Experts of a small language model.
Size: width 384, vocabulary 7661.
Experts: 24 experts in each of 13 layers, 128 GeGLU neurons an expert, 1 pick a token, a sigmoid router, a shared expert of 256 neurons.
Below are experts of layer 5 (counted from 0) of a mixture-of-experts language model. Rows are named router (the router's row for the expert) and show model dimensions 0-47. Each number is 500 + 40 x the weight over its row's rms, rounded and kept within 0 to 999. Numbers have three digits each.
After each expert's rows: "comes before" lists some tokens at least twice as common just after its tokens as in all text; "mostly gets" lists some tokens that are sent to it at least half of the time. This comes from a sample of Wikipedia text that the model never trained on. Tokens count by the router's weight.

# expert 18
router:485486504513519525533449501514499479486516439434535555505539507505460413512561493434477485549513567499529478577500511511585478468579530543552540
comes before: ",", " of", " in", " and", ".\n\n", "==\n"
mostly gets: " brother", " century", "-old", "ashion", "ruit", " father"

# expert 5
router:502512501570432527443464461538502512523557496557516448509482528533502550500486399498495463455585424494473492477509481472536481567480522588397577
comes before: " |", " is", " |\n", "–", " (", " =\n\n"
mostly gets: ")", "umbent", "\")", "iginal", "%)", "]}"

# expert 16
router:490475442472457489455486563446453469526473461533574508581523529528577496475530508498429458526420562483508452526490454511480510493499524552541542
comes before: " |", "19", "20", ",", "09", "17"
mostly gets: "19", "20", "18", "28", "17", "16"

# expert 13
router:467488528442505532551532543517497443565539412498570534442475544466499510491511484491480461508519491537532479493520472458445462551541556518497549
comes before: ",", " of", ".", " and", " in", ".\n\n"
mostly gets: "'s", "’s", "ics", " show", " Show", "racy"

# expert 21
router:550471493520453475507464548425493578528462510553495426517534475516565500456498586548508421487432460511517476532526475489489460479517529524449485
comes before: " to", " by", " in", " the", " a", " on"
mostly gets: " made", " won", " held", " began", " led", " took"

# expert 12
router:524492522625439516489526475455517564501437533490463495498525565544455509496510518460577465442456472514483447523488471536474467484508513512494529
comes before: " the", " a", " he", " an", " his", " it"
mostly gets: " and", " with", " or", " but", " &", " by"

# expert 20
router:475503482501493534528486477531513515497515480540529453574539494435498543504445482462505460537571532490551434506476470561611475551441536462465486
comes before: "|", "-", "==", "The", "===", "In"
mostly gets: " |\n", ".\n", "\"\n", ")\n", ":\n", "|---|---|---|---|---|\n"

# expert 17
router:520488515536455489526485479506459593500506429518480503486529507450510591485486460539503489475451476469519436507453514523550453501481474503525439
comes before: ":", "\n", "=", " (", " /", "-"
mostly gets: "°N", "″N", "°W", "°E", " mi", "″E"

# expert 11
router:540468477426512525555453452483494533485463508515473515477528521478524523548530517444473483465491549545562405559522432538552512535533565416515474
comes before: " ", " —", " +", " −", " L", " ."
mostly gets: " |", " –;", ";", "\":", "%;"

# expert 0
router:553468441551495488567457509479486501535481501525478425478468541506486480442487486502469500530491579511581510460443505586526476562518499524476487
comes before: " the", " a", " his", " their", " its", " this"
mostly gets: " of", " from", " into", " across", " Of", " between"